Experts of a small language model: vocabulary 2048, 42.9M parameters.
Below are experts of layer 3 (counted from 0) of a mixture-of-experts language model. Rows are named router (the router's row for the expert), up (a neuron's input weights, with its number) and show model dimensions 112-223. Each number is 128 + 24 x the weight over its row's rms, rounded and kept within 0 to 255. Numbers have three digits each.
Before each expert's rows: "mostly gets" lists some tokens that are sent to it at least half of the time. This comes from a sample of Wikipedia text that the model never trained on.

# expert 38
mostly gets: " Ju", " Mart", " San", " Alex", " Sal", " Mon"
router:114117108113108146137125157149148164134100158124145073135116121149129118106110100164170134130129135097156177118087113106141094135152124136148137199117145136178090121145142101141185137118129118147154134111159118117097157126120111115173104111110063156124136179163089088140129095129143133135187105111126096142147118072155125160139094164096
up0:097148119133134121154121149122101117145109128129133129147127095164100123125117143129129110180156137153115142117144095120150145154107131137137134073120112133124115110137122126123147168092154140133100162122097140138111147120129141099109139124167131140110093164108124102160093106171110121128174141120086155110137142111167145102149118145126
up1:098112108128142107120114156104131102128141069120118119080085131106089089104082138084130123127078116118166117094153159101106108099145153165114160144152112133137103136126123129093148115108181126139109120093161157094114111113126170168118145178126131133130119167102119098126161076128157183118163137141095112133094167133138113121147139149138
up2:127128085130116124125075095145149143113134145075159106132122170134141163101096112096173144138135141168129110143088125100155095144128147108114087122141155123132161175139159136121135131121169091119133142111160142119149104152119123128166120147109102114157127155104140138095108101085128132113136136165100095134126135160123110151167110135086
up3:135120103172135120184132102145153148121114114120124110079125127154148148065096095152140116131153118128118131106131139110113121122159090080117116133109147113127146109137125095138102122083151152150103106105138112140106116153158158153148146081164114137151171158078116105119114075138144181094151105189117097127174121150141120126147126137140
up4:116098105103105139111111087132164129092105162080115172114138164139143094115121117198127118163160123127155143138109119144102157152126120084106134152134196179137151149075149124131136141119146081106116124179100150120116097148123113133120110151139060161106119101121127096151161097123100112128101119123152150160141161153105180155130123141117
up5:131116125110142099111141161107114148117119143134143132112140117142120120073133154166157133104133157131113143158126111156166123112144130166094156154161128125168129135135135114118148135128154140124136126092176098128111097179138131145163133157157139054169100132118130119142172111142123110137133167085091137135133137117155127121123108123110
up6:122141086129119129129091143113115149176167164154138083102137100114118120138130156187126089116117151119089129159176147124094141102186124131122168155148137098103116110144166141124142104107149106145159119133145140160129143107170176137131111159112143100153132093129097144135131099112132155104097148055171144103146124091162119169179121112131
up7:140141115129124166102141130111114127153101164115131149166118140143142133144104082125176134111160102105186159146124125142148099131129141145146136120162198159160136134129128126124149129158100130169147147099168150103120094144135141172156124152118140123131096141114092131132132081114129146146152125100102182124164145098142150144157148110082
up8:070098137138123132111123143086150103100152152128154111153152136134108136131113134084175127134152068142159137101127106154153142134102110097137114123149096154116139156137151095123131130128133098135142104161136147121139149143105109119152148164135132133113083135131137126122114114115133106124127097138156105178157152130148100148129164120115
up9:153135122130119114122122099166132119131100090067155119124131118177095084111104113130163087166094123147112095128150105129131105154113102128115086130080144142142170087131153118156143122115130132147128111162165108125108123135135173100099109136111120125148133132165126146122147102098152139145094148166154121158108174113128139046133155140140
up10:088141114145147127070108115144111151116155148140116143124106106151120116096144123123125141114122085137118138151134087170127111142139120113180129144128179118133123102084121148141140094060143122134103087158166126150113103121140107137140122133087128092158123106120128138156141119135101135124123164191171129137112118103159093134141079147124
up11:118108166143127147165123117159148138150141142145149121117160154140149124126115110164125125108119145116165131122162125129143101117195143115143134145116174099109111130119126149144165111176101094145113106146148143120078070151139075128162148167123149101160102092133116180125077150105180116123115112132160146121108134092111139146152110156141
up12:088103136108186111124121116158143106119125185104154177136136112121152100127131088116168142126158086108135149175130135099156075108111147121118122133122117106104136131115135101133102099126102136112102128097129095135106119130108120117091139131085134119142111121112115120123126118109128150146094106150188137143166075088119146105091125114147
up13:135143133110143143122083105147131105130116160131150122138153089175095136108148151167168102112130147112175173143129138133162134098159097097134166109140148133109130190145163164089093113126134117138120113104149141123115124144157144141156122134137174111112115123121104133127160130103133154116138159103128107127123128122139129177160137112141
up14:125136085112108148131125099114137151131143176103097170125173107137159132129126134104118132131119159105145137139103119105122105079142062137086158136104150110177136127144098117086164113121132126133134128171094122122094095164147143152144100158102127150081154137133137126116132086145092091094135150137120145155129105124082133143133123161165
up15:126125143102119124130123171126142152149144155104154116184113143147137135125125119136098135126162142142115120099112130115132103146136158176150147107152141108106146183111136101115152104128082103142153144102138132118087115110116110112130129124132161156142099148145118093124138156155126128112183145126129110147127094114158112115166135137125
up16:089098112151109122159096139157164124128139112104137105125111120136159096072131120140141142161155156176151133138096093110165117118177104125101105145152144121179117104112143105104132092071130125123155159096149161137159132130117132153145128153122085099093126142118125120122099110123161150110170114152111084146149148086128115115148109149107
up17:093138083169092130115139119071147149134130163090127137150109152159148117101124181094153092154166126128141146132101110112094156147099104160102121101119133143152123162112104112110171124110148112124156112145092123097132105123128154140129131211142135088076099160164157148121145114152146118114145081145101153121156083116138159161121103151160
up18:124112107098080134090118089131088134128162179133141137112136132135117070121099133086137140101145120145101121139158117136169116131188123110112167158170135158130134131123131141135113108113131118162136145153153100142147138115161168142148134142100095142121158145132140145179164120124123116131118130130151153126134125099148115149128110125103
up19:111141133145138144154075121130161148153113189116150157125153140141118115066121135107162131139115125154062117149147118091134109151148141141106149165124126162150124105118127107139118123104138138132139122129143151191117085110143134107127100126099126124147131152156121154164132140136108118165160176128155094129168148118137148149121064095133
up20:068123132100138114103110085148128123106160157117131098114141124155106117106125172100125098115111043127153135115146164117175087110159131136116147128149155116102115121132138126145131103167154144158140171094172099128120108151133139109159146130116139115141099153141109090120175053170117126157099120133132093079134130092167094152137100101137
up21:148093116068157110087098143150129134124142121082155125095153141126093113112102136146124105130156113139154148157091165130164106107154127118131104140101157086155133165142107116087132138114097130113094086121138160163075110140131155088141114114138101106161119118124111110139109091129178151139140124158131114164160102121153149097156091145123
up22:122104137116171091116110107095126153110152144119133125110112157134118126094143125153165102148135139104146171133129156144178126120104121145146131105130103103176154121145132139129126153098135152137150121107176138106097143139105208141142135099105068114087134152167137115110132115133134122141130150156129124131104101112192135105150132145145
up23:130118161119140154140119105129148107124136152094151143135094135165103116102104122132121104110159131122142131147114137140147143165142088190078131164144171106141152120106135159136168131055145132146078120099130129108110133140130117118142126122123097117136141163136088116153118087131127139112155150124172092134162125179125161079145109109116
up24:146052154133135126111163123106120120143136117114125138127083169146133129129104116126132124129110111136123134205153133180112108144153108148133118141153130133177110107129172114110134135076155132121145116100129127124079055117103124122151124122135099112159100104104118124136058098133096118131131099164108124119128083148176164163121120203152
up25:126113119107085157114117123133147108109126118073124109147140130123121119132145102135182105129139169116164114136177138137136139120137137123094134157101136088183106163120164132111163131099161178179151134137130151132081142142144094111127125123176109147094096166103065116132109166154142129111175190146141099102168148152124157118094131128121
up26:138115131154109153132130120113129154106129107122148133096105136183119139132155125129128104129150111150131121127074104118156095125119117164111147159115138095158092100157148133084114118129124111156169135094102128143056125156160133121161135137139116118106099138157149163157108092165184135104151078136145144156113125122119172100109102130105
up27:112124133104134161069124130107167122079106143151145124087119102124123120122122126120161066148176118117171141174153124129143127137148094124135141154126178120153140162119099105129159107129126142108133093144126151125135110153086108120129125132132147147110057115107121186141118109142135117150152124121140133114178134143118136145103064129107
up28:081127129087135148106113159157161118137116140154163114118157107204125103136123149158121116162164108128103135133130134122155144100133110142114091131131131126154152109125121132083159141118103124143131127143114143123106102123125116096123177094126149111085100144126131093102106109106104147117152156133142113126158084116162167091139135133119
up29:149110109117129099139119091115097184123100128133203146111144143088122127108125118104149124149104151108181127132072100151131124146125087181142128132133181128119120121145186135087132111128104141076174124117129141115102137134102169104170105135080112101101121095144143121112146089123114133134132109148122081130135109093155115157162130175106
up30:112104145144137141181065100108123097130117187130110137159113124123120187122104092103118136102141116139108147131163152173169107112152131172184097094120122127120153141123118144140122076125128127148113149132119115147103053109164122154161161162119170145122148138130155153130102095136165155084136104116126123099103130107116116136118116119149
up31:096121135147112100134077150086129141091091116095142142099110117137136153141115097173140097115112153167115156128119119107123119131158155102090104107146141085125121113163137155146141116110128126152138124120141132081124129120145112105121136157127089141128094093139123183142146124073139146143167148110124126118143093111118163125118096195126
up32:135136148123145127081108088155137091132163170129074094136125130138105146120114111118164095114125072140126127146127143076134094120140137121116092121148125125131132109124137105079133128101153134154109162141169131101095160118127150141112122163131131116182118158130139119128120104114148121110130142149116126137099093110167133087089090171142
up33:103156157115105139171119145135145166113090140086169152166134138094049130104110120123090111118095131131083149134094136114109160158150121139148117122104122116107125155110134136115088147130130156142114144106134119119139106147139154096141090128114134160139109126134109114163116134110175133135144155162147090151102148114148104135166117129116
up34:111080130152165076152105121107134131132103149096120140108091131076113096112151116123141093126133196127135129114182130142156100137161120106154131135128143178105167117123134101118143129149098180150128136150124115110110129152125139124124170184117100154153168158119106142167141107139129139149089140152097164155132134150100086093120139173125
up35:135147133141101116148122152129128114132144122136139163107115158167130096087135108153170145133159166106120155140142102151144138101131115153126140135115131110142119139121171112102160171092135173126128119094130123159126165121182169117131122129100145132143141194101102074176117093172110130109151149135086115147136148154130124135137162142165
up36:148129111136119065099109160146105109089125120139099142106177123140115073125121125138086151132107085152101157138127131155166110153147096112146105132122166138143131140088126118091138119131124136160108132143191076103136107121140122161141098163139133127151151116090125112146092108092114131108054175129120115113109129125158166141149115139102
up37:109076138146072143141104113100130121122118143155112125146096135142118130140104142163174137168116122124159133155141110118136124126135100101103118134155192091106127155138148160147101102131147123166109104113110082092119129125140129153182134142124146126122125126149124115152128120147107113124133132121126125105105123097180116131123121170118
up38:125157157142113131140142170154151116105183161131134153089169082135115118091106150083129151128133082096105168099155125193114112129119110125132094112141122098119137141065144156115096169137126138113119099121150131131104103099116162123114117101105142142154146121109145123144104097115107092189090143139130150163119136119134131171132101096135
up39:122113130132140102137120101125124097142163133153096096140104141139101163106106129214140163179135099188117100144124134122114136133160114091092146137115120132141137090113169126117139090109137110144149157160137135102140086164121155095166144121135147143100098154124087123113136106110120104110092135140094106159151115136122100151136092138099

# expert 93
mostly gets: " USA", "US", "RA", " Cal"
router:115108142160095140126145168157154173185141164163092120116131133121116098098144116184100130144158172113158128119088088104119129142156144118159120139163131106123141125137133116130149155128136117132152161145143123172111163135149164106128156084128066137084104159113119121114134116130135113166173106132106156106133124129155130163123096119102
up0:145082134118106129132122108127161140134128086158176138171074141125132121115100151135132119179158105157124143104117107124124135128160159140084147155137108115122116125103134134095141140128112133173160212143144098084098155107147156116151110105117114132126093147116131129160099134111131155136123100171118117154136088092139124127096090150136
up1:064116115145136154123103104144156140134116125122144122097124101145084114126136111159115135149107084143141150172157118151150106126141138139098158144148159099138100151120132137102138116102146136143116118127181100150093088136121092125132157110120107157087079165095115133137135119114120146121203109127144127185184105092138129118126111069100
up2:156104104136116145145122105105106147145125107133156128087105148110139104088130139136123096152130157145155121128088110120175104140129140144087135152127181134130162107113134127126157108117142112122146119075144116139107108175078140180162126155088066102091095129102113148123140049147181109136150094174119132136103113101119113113134104157101
up3:153111123146116127133125111123141144140089152130127130130136133107150078092106151124154121119127132158123129140107130133121147092135102147075094116088101133161066161129120148120106105135126141120149145099149107114108156169103138140134119162166138073127117150114176137134159085127137093139171137112162111160129131067175173107126160119103
up4:142072150162118114110153122152117123123179149112180140119116162163105116135168178104154118146146124151160128089091134124130124124135115167155140145112126120092167174121127108135137094133140089138126139149127171125143137126119118147099130115116135104143116163118140143158088123131128126104139119118150120143132118138143111115145114113126
up5:131129106204160137133129088172128153153102081120109128141165104137125086111114127170137145124123131159164143128110126148152163141118127125120101145119131102135121136139107129112123113122095093128163112112139135138062130202136176116137125121117113103172128131106150155108126099144142119183154138152095111122111109146134157096129134120104
up6:137127130102099146132144139118133141154103106114125126096129127106120120135109171131100115098115076153170152120102136113133109121096136079111144125177131071172111129121106115091140117081116102146169188127096106153112146163143118092145149115091117114110142155101091145159121099129138139138149114173170108118102162136130121131141107120103
up7:125093164123124150106133114124100090112155144122132117170102127142134087140193139144111092143108127104135116117134119145127122132164103180119120125133102102097144161144123098137097118097137144115141106077138153125128131141124118150098179157152137077109092131142123134157106109116160123162088155149133116121155142129120129124194101110134
up8:133078146157121116160093136160063170129097131100139157113113121179104116097130161161082172131123154141145157114154101121110112121158110104125109105125123127132100165156141136142138141160135129170164113131144121143139132135110143075124145133144109070132106158087140137118140135125146125131163146145117137119107137112143114122108106120112
up9:135159157150136089121121140176152086117130122182123156133119097108121116099110094168119101122149108156086177112098114163176107140146177104125118108141135135133120132098144123087143126124085120167108102099109127151102133107139181154100124097130133080116129128125116123148104145152117139167139119121120108142125103110156041104114102174147
up10:135116124144124132089106113071151087104199163081132151131146118151146161099127103118139128103158104163167091122120115126155131121076081103113140098113132113198140156117116113121132171124116127153139105148123123121096134135164152118126121161122113107161094156154168145136121083150165140130133124124125117146131101127144135099113083108086
up11:133090150138163139102117143120121150136128164138099119130117126142099101159100124139146102116137111122121145127125114175144125139159136135112108123131143142138115143094151127117098156083125146154120187114119116150090137157083146105165151145154112059074109116120160163151119107118161128149165099136135159131120135138135107169104138155098
up12:106089161080133161078122152139143118099099106134125160172149126151121146127131111141130102132117116160162128150154122133115121094118146166114152114175136112166115140166120118090129121056122079152152139135175126109090116104119134168152151153090094117138132116095128091108145134119142143161120113163152085139109114098141115168146123129113
up13:094126155129128117128097118084153162151154114132158155143103109152099117074125149130115111149109123110149111149154143149157110144128123154152117151151120104108110139081162122079128125144141108137140112147151155133144090153172147104117155111099094176096113156115177164144151132118137116130171113160139125138121140110149116113161133079149
up14:139082137103177109129094121107165172092145162114153109154145117126102120124117095130105116154123141105099155120089147156154139163118117125103139176126092106158148125164128141136134120115155084122162090115146119081124147102154125094100157161094101095135106174147150135123126129127124135113174151147137104139137137127141140143175102148127
up15:109083137128137102144113158163145124160136129089113144124129147113156110130117155125138122126091135139134150170103159106109140110135156139115157143149126155116150145098148122133164120086089156096148141161139109123108095127134120124101118138125120120105147123118142130089099128126172109174173112143103193140111106118139131146141074158130
up16:114106150148136131139092126111150160152151107093143103118136125123104161092143148151121118125132122153117153111167139129173135120113098123146090133133130130107133131145129132129142167176153142111102151104142149136113108136143135153131139134138119115097113141130150128142120160121119127140103099183124109151101102084158093115139144149107
up17:094097189093134132160114092114130150161124106139145112105127158132139090111105128137127099134086136143116129145111121094159173171153173152080119180103139116167152156135123154128146130126144147174143179110116136131108104159130138140116116151152134107135103118084140091122139064079126132133113133142138110113121135114129150172142093162132
up18:140096136126187094109158118145127129148107127128150134128152138171126103136121143151144109150118121126137128141125089111126162151173123165125114135123094083107109145126117104126126124120111145151113109102130129183110117186104171062079132157119136087159099104142106145116117124118105092159163153146098143160143114154125185155169144149097
up19:138108088102132109158098121134150128121110145103134122134068137080128114086089103144130123126138167159167124128109108093183105114137100133098113155158143136154142107133151141114137129124140126100136131132159122107104099137157102135154096160142086087131113133092139119126131116141099114118135144175102082112128099111158135171176157154133
up20:116112133100141098154121129167147104154156115087121126092173133137084105143118098128142112114132131106115156182102145140146127131128082090120156173125159116129124099087103139104159122136157162150109128139170121175121137156122170074155090101147125137130122144122121212159129161126106158119172144155136124073158119122129146174088115134139
up21:092114148134076169150140108170120141131135108127153129124096115080060127141141129141133130139145148148123087100095111124151146127162123129095140145113143120168138098144106108149105142110121084138132119124136141125157159150138114137163118175150130131153119071133116161144116106118124130159135134114154129146154128069128142106144149128132
up22:114146084145152114121094119109096126155173128129144144142120127152087149122157121176116134177158130157102110150100102144146108139156102134111155121106127135121152112109155072114143128123105146119089103099183116164080109129180144126127134074112139102089045159178113150128126131119123128116136117152129139121125112141169105108117138115119
up23:150107140149142146148131116132154105111139162109129103107130172132089121129127110101143147116160121127126154107122151116165158086128105088107138126131148128116095133141188153118119156073149122159153142114138138127107142151139185118096156135135125101114104167067138120088103137153110157147111138137133114144136135118134137117116132159126
up24:098137082123134116137111175132144123155100131063131096102088158145149133080091109131123144155136107155154127140159094182132115120108109133129126145098120110102103132135128149084075118101126137129120124126138161139162151146113124104125151140145097095115134150119114166105132151173145151094117101155148088108108154084129100123114120111097
up25:119106115100135099093111117125181152150114125127151158145109172141094132130147148164138157123164133157138161136132071131134129163118137121103161170164129101109128140084106151132152146083132156179131105133145137150147171177098108130165109146160121084128119159119102133130114135129142141121141136170106110125135125108133125138118104143122
up26:120143131127140104180155132129132133135102145154153114116134117136122130125147092171134107170162104163108107123168132078131161144169177136127135152098111114117147151120156118118136162128118163159115136099146134149128072116138129133121128197118144094117138094109127133129078122155083133123099098145144135140091164137141144109134164149131
up27:101135149145139099135180064148120113124160140135170120126129109105126113124110140131097135162137115166131144106129103106108114136160125113129158191140158083124135152128115127118125124113125135121130105130118138130123140114170103152137150133101109138088124107133118163157149108133126160167146156142146107129125110139147152133070104093128
up28:111110162139125110154123123161142112156136110101113117140132119156096043079112109160132149147118133175104157140098126110110105115152119150114141117136150105164115125131133106134106107119123134118146140116170123177155118123090126146132164087112119144126067123092136159168103085133153183110126116108153126158132113096107085137081139090134
up29:119097123146084121142100111144163169100137100097148147128078121152142092094108137131124134125134104182127079124113137137116111115184150138127112137126103145190131156135140129144115160086116134118163116135145092132128124139131151110142138125133115105159083122089101100144159071093187186136177140166125074144147104141169138125137131179113
up30:166109149146129136137129044149133113133153123148170122117155144144138178113126129097151152097113117157176142126151104127162089122164157123113114156106146151140170108107141099104145137116105106113123142118120106091094132138102147157160123149129136151142132153143082111083143136120137122167154120149142117174122136105139138178153149158113
up31:101184158106153137110108087121112119145140120123139141091131126123109142105119135132154160174172141149152136138110104119121163119161097118097155155145136110120121164114130092077119119140084092114138074129090137118123080125133157147107094117128118120127166091105126136115115125112158127134141161116152161190172104134130154119135119142118
up32:167110124146135112150133093124139129128152151153176193149117125134118103135093133120126098160101137127124133134129132160129135163092130114142116096126120122095130123085116145145152115138133157113093123130170146091145105135113174136138119143139089079125123129130163166141131118127170131145168105128118119070116121118155129097144105165149
up33:123110142112169102132139137146048143126147106143160145127186143134096114084130091129136155146132145163097112156114161106151143114161154134140147131110120107116133167136106133066135105100138091105122136102123144170111102125153093092136141121129125098165116182103107104140116074116118096146156168106175106148137136119128107120155133123129
up34:112098129175164122154136130099102144102132138073103130116151122138122114123131176175148112140138117116137128091148143133179123114183063124119137118102132130083123153058090100151137130128147131157166142154129109138113131148130117124123139097061143141146090129105144145146142159131118146168132173099151155132149152092151149146127128098141
up35:096126162139122120172143133148156129121153124104123129153134151160149082060142130142159111140120154142114133160083107084128111103167163091121065092137166113157173082138127107117162129075150130167116157124160146100165122166116120145133165123123088092106158167107117121128125106150142110076144158134119116123156111122131118122133072172142
up36:118110153154149129133119141157130146143112154126166126114159132142136101108092164114110143100109135127133154171118102114148142104166123107113111130132161148147160119142133160074125124084170090159104142116114132167138109159116127092125127089146105090163116144132121134107134112185112126116179148121148128127150115139168112124120123165154
up37:134109116155141102144150132102129101148147146129135123132142190148138128103092136153136166111169128144125129071108174092124142145130101108140097121130120114112114163132143140085127105151110081141127147148130127133096150170129178084134132146157140118118069148072168139095118111162125111151126083149138121142086123088161098152102117147119
up38:104084192198099076077128108122159114157144114118101115141126104157104107139145129125119088117111145155180124143120149133179101127163161087139162103153142140083106121128129145129149135145125089103136138128109076118096149114146154102146118153153133107132122129144141181128098108146120133120149129172142102131145105128169176147133136149115
up39:120106113151147119177136121141161193110168155133144124135134097160107147105092126085101165180137094135127142072125140126171129150215137114153145130175138142148161159151144120107130136110103093153155108115144141144127134144120130093136105110134130091115105130112091152103156117130160131145149121160146101112112152106112113135096117188133

# expert 84
mostly gets: " med", " football", " polit", " te", " ro", " count"
router:130177099132134103123127098162096142135116175153126134116140118113153160131151145121126134113096092103124081078139138118140122124136134111134118138135128135125114104143134148192122121171140124123085139105121147126123122122149173145152075125105130147107162087114157105106128137148187148144093168146114123095098128167119145142109171119114
up0:111118121131167119092132127144102085109138158120148123103125128119129149151151115137117116129145101137098108110112155105151140110173148083162139080137135093109143127116148122127124132181093124137105090090142124117139112147124174153107133168131138115137162094106107123096138140134118124126112198129128107139091142180128141158147128106133
up1:141104116157111140156145099109126113130094138152142082133094126137117137124145168159116109126174144168161125129133088139136131116164128123125168139097152114130132134121138101167147090119125126079118114112138108113109154131155142112089162108101139135113128134125129185139135115144121149125142134157113112140129121101133122081165142148160
up2:104076144128132109084095134107131100127144130122098146095165127126113110115133129117111099176107138128084130143173140149170139158138099110094105152138156172140121128107161144136119140085115135173134102139114113114100155122121154132139117125147155121133143111111135165143136101139172098129134153100169104107158151113119135124137141106145
up3:083122144136203099131161080132140077137138136091138160122162103170143140137075130128139113107118130139134143117088140141153116134145150121143166102127109105094105139118141162158126112111140145128141094113119135123120127136140170152140160130103177098177143108117130151092098157122125109145127129145147077133121087115115126105109167133107
up4:107146105117146086112102120091110105120133161111181133108135132136159138169155134112145163110129121092172159142144138140148160119159165110104144099116105111139133132099160136170097104133120187143123104082120128112114144107129166128138114152108133105148147144112157120135126132125134061143086144109133132122121160150126110097112123137182
up5:114133120133066130129115171079128114125141181160143127103110054126140151143130142148118105112118141163141127183153152140125100152120146095147121124128137160127144115111123089157174156150093096102087145084139139090131125157111119185151092148144128134094149115123104133130113140124141115121102121132182140125150135130127142114100164098170
up6:135138097137144122111139097119140133161144167130162154079143101140134136108120136113162136120105106107094126140113147093132149118099107140134132104131129096145123135096124136158119082106115064122133147111153108128118120135108149112127071181131177120129132129113110194151121137120146131118128125129120086130155182125157129157104166150088
up7:131096147118202123083099094148173097120141152121137139121153079146165128088130192112143106115110117091097127137121167132171101093164110145130166109141135106155131105110137126120105101169102134118102101102110095091093100142117119103113157123121137120102104142116146124098129129115115139151121096139149141117122142118160172111092136131135
up8:136120100156138104140153119116089129125124174129169115115131146105107155167117148140111133130131164144107129105119105144111108102124134095091127141103138139154158128099147105120092105105139126120119120150129153109150147122154174123143150146129144141143152113112146136155129136129130132191106192142129130086144106130115144126148103100095
up9:158095088112140127139086129133159148087141096085111151123133094112151151146105108122091151153129068101154121176182132184130110153145113168100122108123125120136118126131119106123135144143149142113136133110144095119119095173110151132145106173147124127130138099093121101107158087124138126146109133150145121145134154139118159142113095162108
up10:123127148152106096159080142104146103149126109159138104116122134132111120146109137131118110153141083161108163103115104120170123176110103149141144101105166112123146132087105080169148097138113118119154155139123153103163111181125180148092085145107091095167104136102122113125176132103124108142139095190124119147144146144137123126085155145157
up11:132082156097107118121118102135141083130163173146151166170143131112113096142122074137124124150153142151133118149113151089147129147139127111149149144102156107151146147131158196132118110139104128151121115148130099139148126121091128122159153095120127125152089138123158136086105117143135155138127116150153099135101090121159145169131107122101
up12:105140116117154100139128113153134109109161128142091131067112116161147134171112144125170118130133142113137150125106162112132097124121083129142179096119143140166136122132124122093105104112127141113101109121146127100098105161117185150164136126101174111103094133113139124104094124143131122170131158142146120110131175161111133139049101106111
up13:095118130099104105141161122101103174143133119148126151131096110144163127120113177148118093107140093184125139149112145117110120092097097103107155092140140114154165137156154129135112102116134156172128128119109079108127078123089118128146093134103125101102142109079141157108125110129152101099100144099091143160124114138137137133155137157141
up14:076108165129155130114119152065070098152146123132136138151147123091112162130129121145168124146153084117127160151140147113111154089187117128119183150146139086089170125123096142111118108157125171127122117137147140086132126106141170119163145153117106093111092154126109103104131107116142138145152143130133092106129140154096096122150135141114
up15:112111106129107117116045119161130081148110129130147163089126135146139172136124136156163123140155126130116155152146110124144095158138078096153129083168149176110114124135152120122106140146178137125154127123109176118138081161184150118122119117116137145140158118082136154087130145151101147122118115094120156151126172134141101130163088159151
up16:153085124124146124098107099140126116153122140096141147125129113096146130104155143120147113132122122138129187104129128133187101103195147101111181096140163094123162127128154147149124111109122120128140112096148158129122135142109192096143104109105156115149129104080144132112090119122152129093157147115158139142128096122143155140111134107155
up17:143108129131138157133126062073129146139116154114106143148111147133154140123131183115071148123107109159097144126153155133151161131115112123109118119131150143132136184107156123148118152137137123146127126093120131173104112153116156061177100151074147100114143122113147094070131107148159120160137155142170141122121134147138130142086160110149
up18:120101115133160145123094110100115160136135161099141147133123091145137151167121141082148135139093124118089094078094148108127155126120099124071135095141173160120171142131122115120115099139103102124101132158087134135131114140147131114146143157107126115079162121161080141093128123179115153143098142188112135112114110155163155134104100143139
up19:145177117202131105099132138130134121157107163106135143141134143133117109087112117125107119114151114121114141115120154142126128158136125120109131086119102112137132126125074139131132081117105116140151114151182107114104167164097194106125128170154166122115133107130122101144090127126159132120148144144108080101094135128145144176099110141126
up20:138092157146088109106125118141117119126128122132098162091091149177111167122114113083165157138121147101105146122116139206145135138134083170161123103130131153127111179104150153101169131137134117158119084116157161151136053158118112113141150105100123109136168107078119118174143157154110147139111135161113122140126114143131121114124132122163
up21:123099109152136123150138076126155143144084115092163140134141123107104147117143154104116153134150135090131175110097144148156090153126143138133161128110105125151095184143149167118095132137104138135145125090135093139154116122142138086123129108121094115166101129084097130141114074162139103122091142144121110109059154095158096100100142107150
up22:116081133168110119150160110117136148175109161164150157145112142160116170129123141130150119131125128112123104093119163181120100114138155144168139093099144124094090102138148086083177106096123112100102148074172116085077134148151154129119111138149129124146139111130163104092118083100129125162120134135126121185110107128102136101100157144144
up23:123137087155128099146125102145111128148128153099133170071141110149116136146153139141132093130135141132114118127129134108189124154173142137149118117176169163142121113117129151124155126122162147151145107090138133138118082167113172173136142131107132116157173089083136154122147165138123156185133125165158134159145093125145121106132084147135
up24:120169115137133084167105146144143130130133129111146144138115087129107134131098118102092126130129132106125117139106142162113111143107124118142174107158126106155103146148131115114098098151103138139083128088130105119123117121184132117118099155121143104146145151111091149068078119133183110155108131167120146107129152121131108107111138170125
up25:089111174109101107114120121101137167155098151116176128098133101159154155128109140149145109152108075112152120113146123127138123075139137121079145127163110109083101116115158143136111120152158132100096138122102067117166160146151149153173135124113135105132119166139125117142121126123174106145131092116187118101166114140127143096113129158134
up26:101127119121145097145058119144173077110161126156117092100114118137114126115137156142132159141128131134129147119140134127135119157161064125165122121155114139156178115124137137117101134127116124136184112154170116163113131154198139144110132075158141142132138113057153100137125137132113106141105129113121088119167136142109144091096130125121
up27:110098125170123134116142119117152098110138167172136142158137133127071154136136143121163143144114081116137151122132147145093118138165121139157132120158121117083144149146147099131151175122173087137147147101134155151145101141150126158152114095103142077105152084133123137084111108171093150152144094139133083102162153125136134096099131181140
up28:091092139158143110123130110126143120107158190101166166089143160116139137108166166109096145141158110162126130121108105129144148125131093121140183142129159106151123120158120127144135120124109163111159084084144166131166146154165161102103126125153082133110147092157127084143108111121122124139092139103174124100118110104116107138114123146160
up29:126106146147127107136165096117112148121137116123141100115183109159107121129114139134122130118098121111145127164134187162144102132145134155083091130152100131129099155123151147099168109136124143131132116114179140117097115176110149113122113137126130095122147112136140116138097102121163123119116126092134083058142137150110163121126177134146
up30:112102121127130133125083086132114121118121100119169123132100146132079148098104138111108130117122153170139122127113154103140109167147142111151150144110147121087131150130097142106136114122120105114117162106099126106085114118132165112132089175100135147114133101113089132118092117174141100133154134139129099148124122140126114099094216126096
up31:106121104126156183110134127137152112103129198117161178117141143132096166133125141139147137128104155164153134121140141130157131135099120136117112091157157132133126169128150123137133154118112084121107086107139129133124148177124151113142127131138097165106122130152112157113113104124103133148113116086108112099159113111103160140097170153079
up32:158134151163144099158121093140104129125134119159129175085106082163122115173151139137084132111108119199115111128147165119111148119149102110119156134140129145135100116127149086132149123114113134115136090123172099104148117136138169114154104126077151119098148072122066136135148123203152085151118133155108159121133148092106131152081119141128
up33:126124122140138137117112097126112112116153161205155153116178123155130100138089136126127107140135137096141168129112149174128110120141119116069134131105104100149123089124141114146133137115131147155135078095103114144111123114117166094098126123106116101150120124126116080111138104165131121100162137125135096119120091157102150142181145123133
up34:110102163103152137158102125125140096129134134155102133140164122122125115096092098163137123147148103143107135129133160139090120172120151111141138081177120138100143143129127116148122111127093150129133116098156149133150130110144189148130124126112127116138102121124146148146124085142084134154165115168161176126116149109109092092101137126131
up35:162145111169136144092145136142125138151111124116145183129112126146117127101128120170151129117113116127131107143117163150118098133148109103127136117095136107182127118092143130135140115126131092129127129105118101114133150115100182055166128148172121116090105107086149107163118139159108102108147153166135122127112096122169119174112155117079
up36:136111133139163115085127142094102102117124098165107127146106146154127090090117145132132134166149114159084157125095133127170199113154138090136121123143169144138150113111153124140115168140114159129102151115126117148108112136093150114130120086090129108115108097144117138098170127138102124118113124142164109119097122140125108112112134119135
up37:122147131136154143086110157169121120114106164116184153071126147165105132125155143156152134164110125112146131138101150128151145178127124080146152125057114145107133086145119119083111134131148132104126156110132131101136125152126112153108162111180162095130114116136138146128083121146118154102081154160142149115118089156144113127135148091105
up38:135125127137152106144119085138082092118098145090169170116183129126091153087129141116113138143133136127122136129095180124158081096137128120133126055129128118106087119150050103107125078130120110166126109076118125108105131139144140112147140160136116170136126126105121120118087117151111114136181121135110106126100115130138148133107155164115
up39:160124108164158128090145113107109136122121146126159132123127086114111120173171168110152131118119069103125129122133138135161100098132140133148123106083150153142171156122143138146119137158115121110129117092146170172170159110144179129112113147095144123122159151123110083070137146149124150107121132141192142169132135141115127122129145101152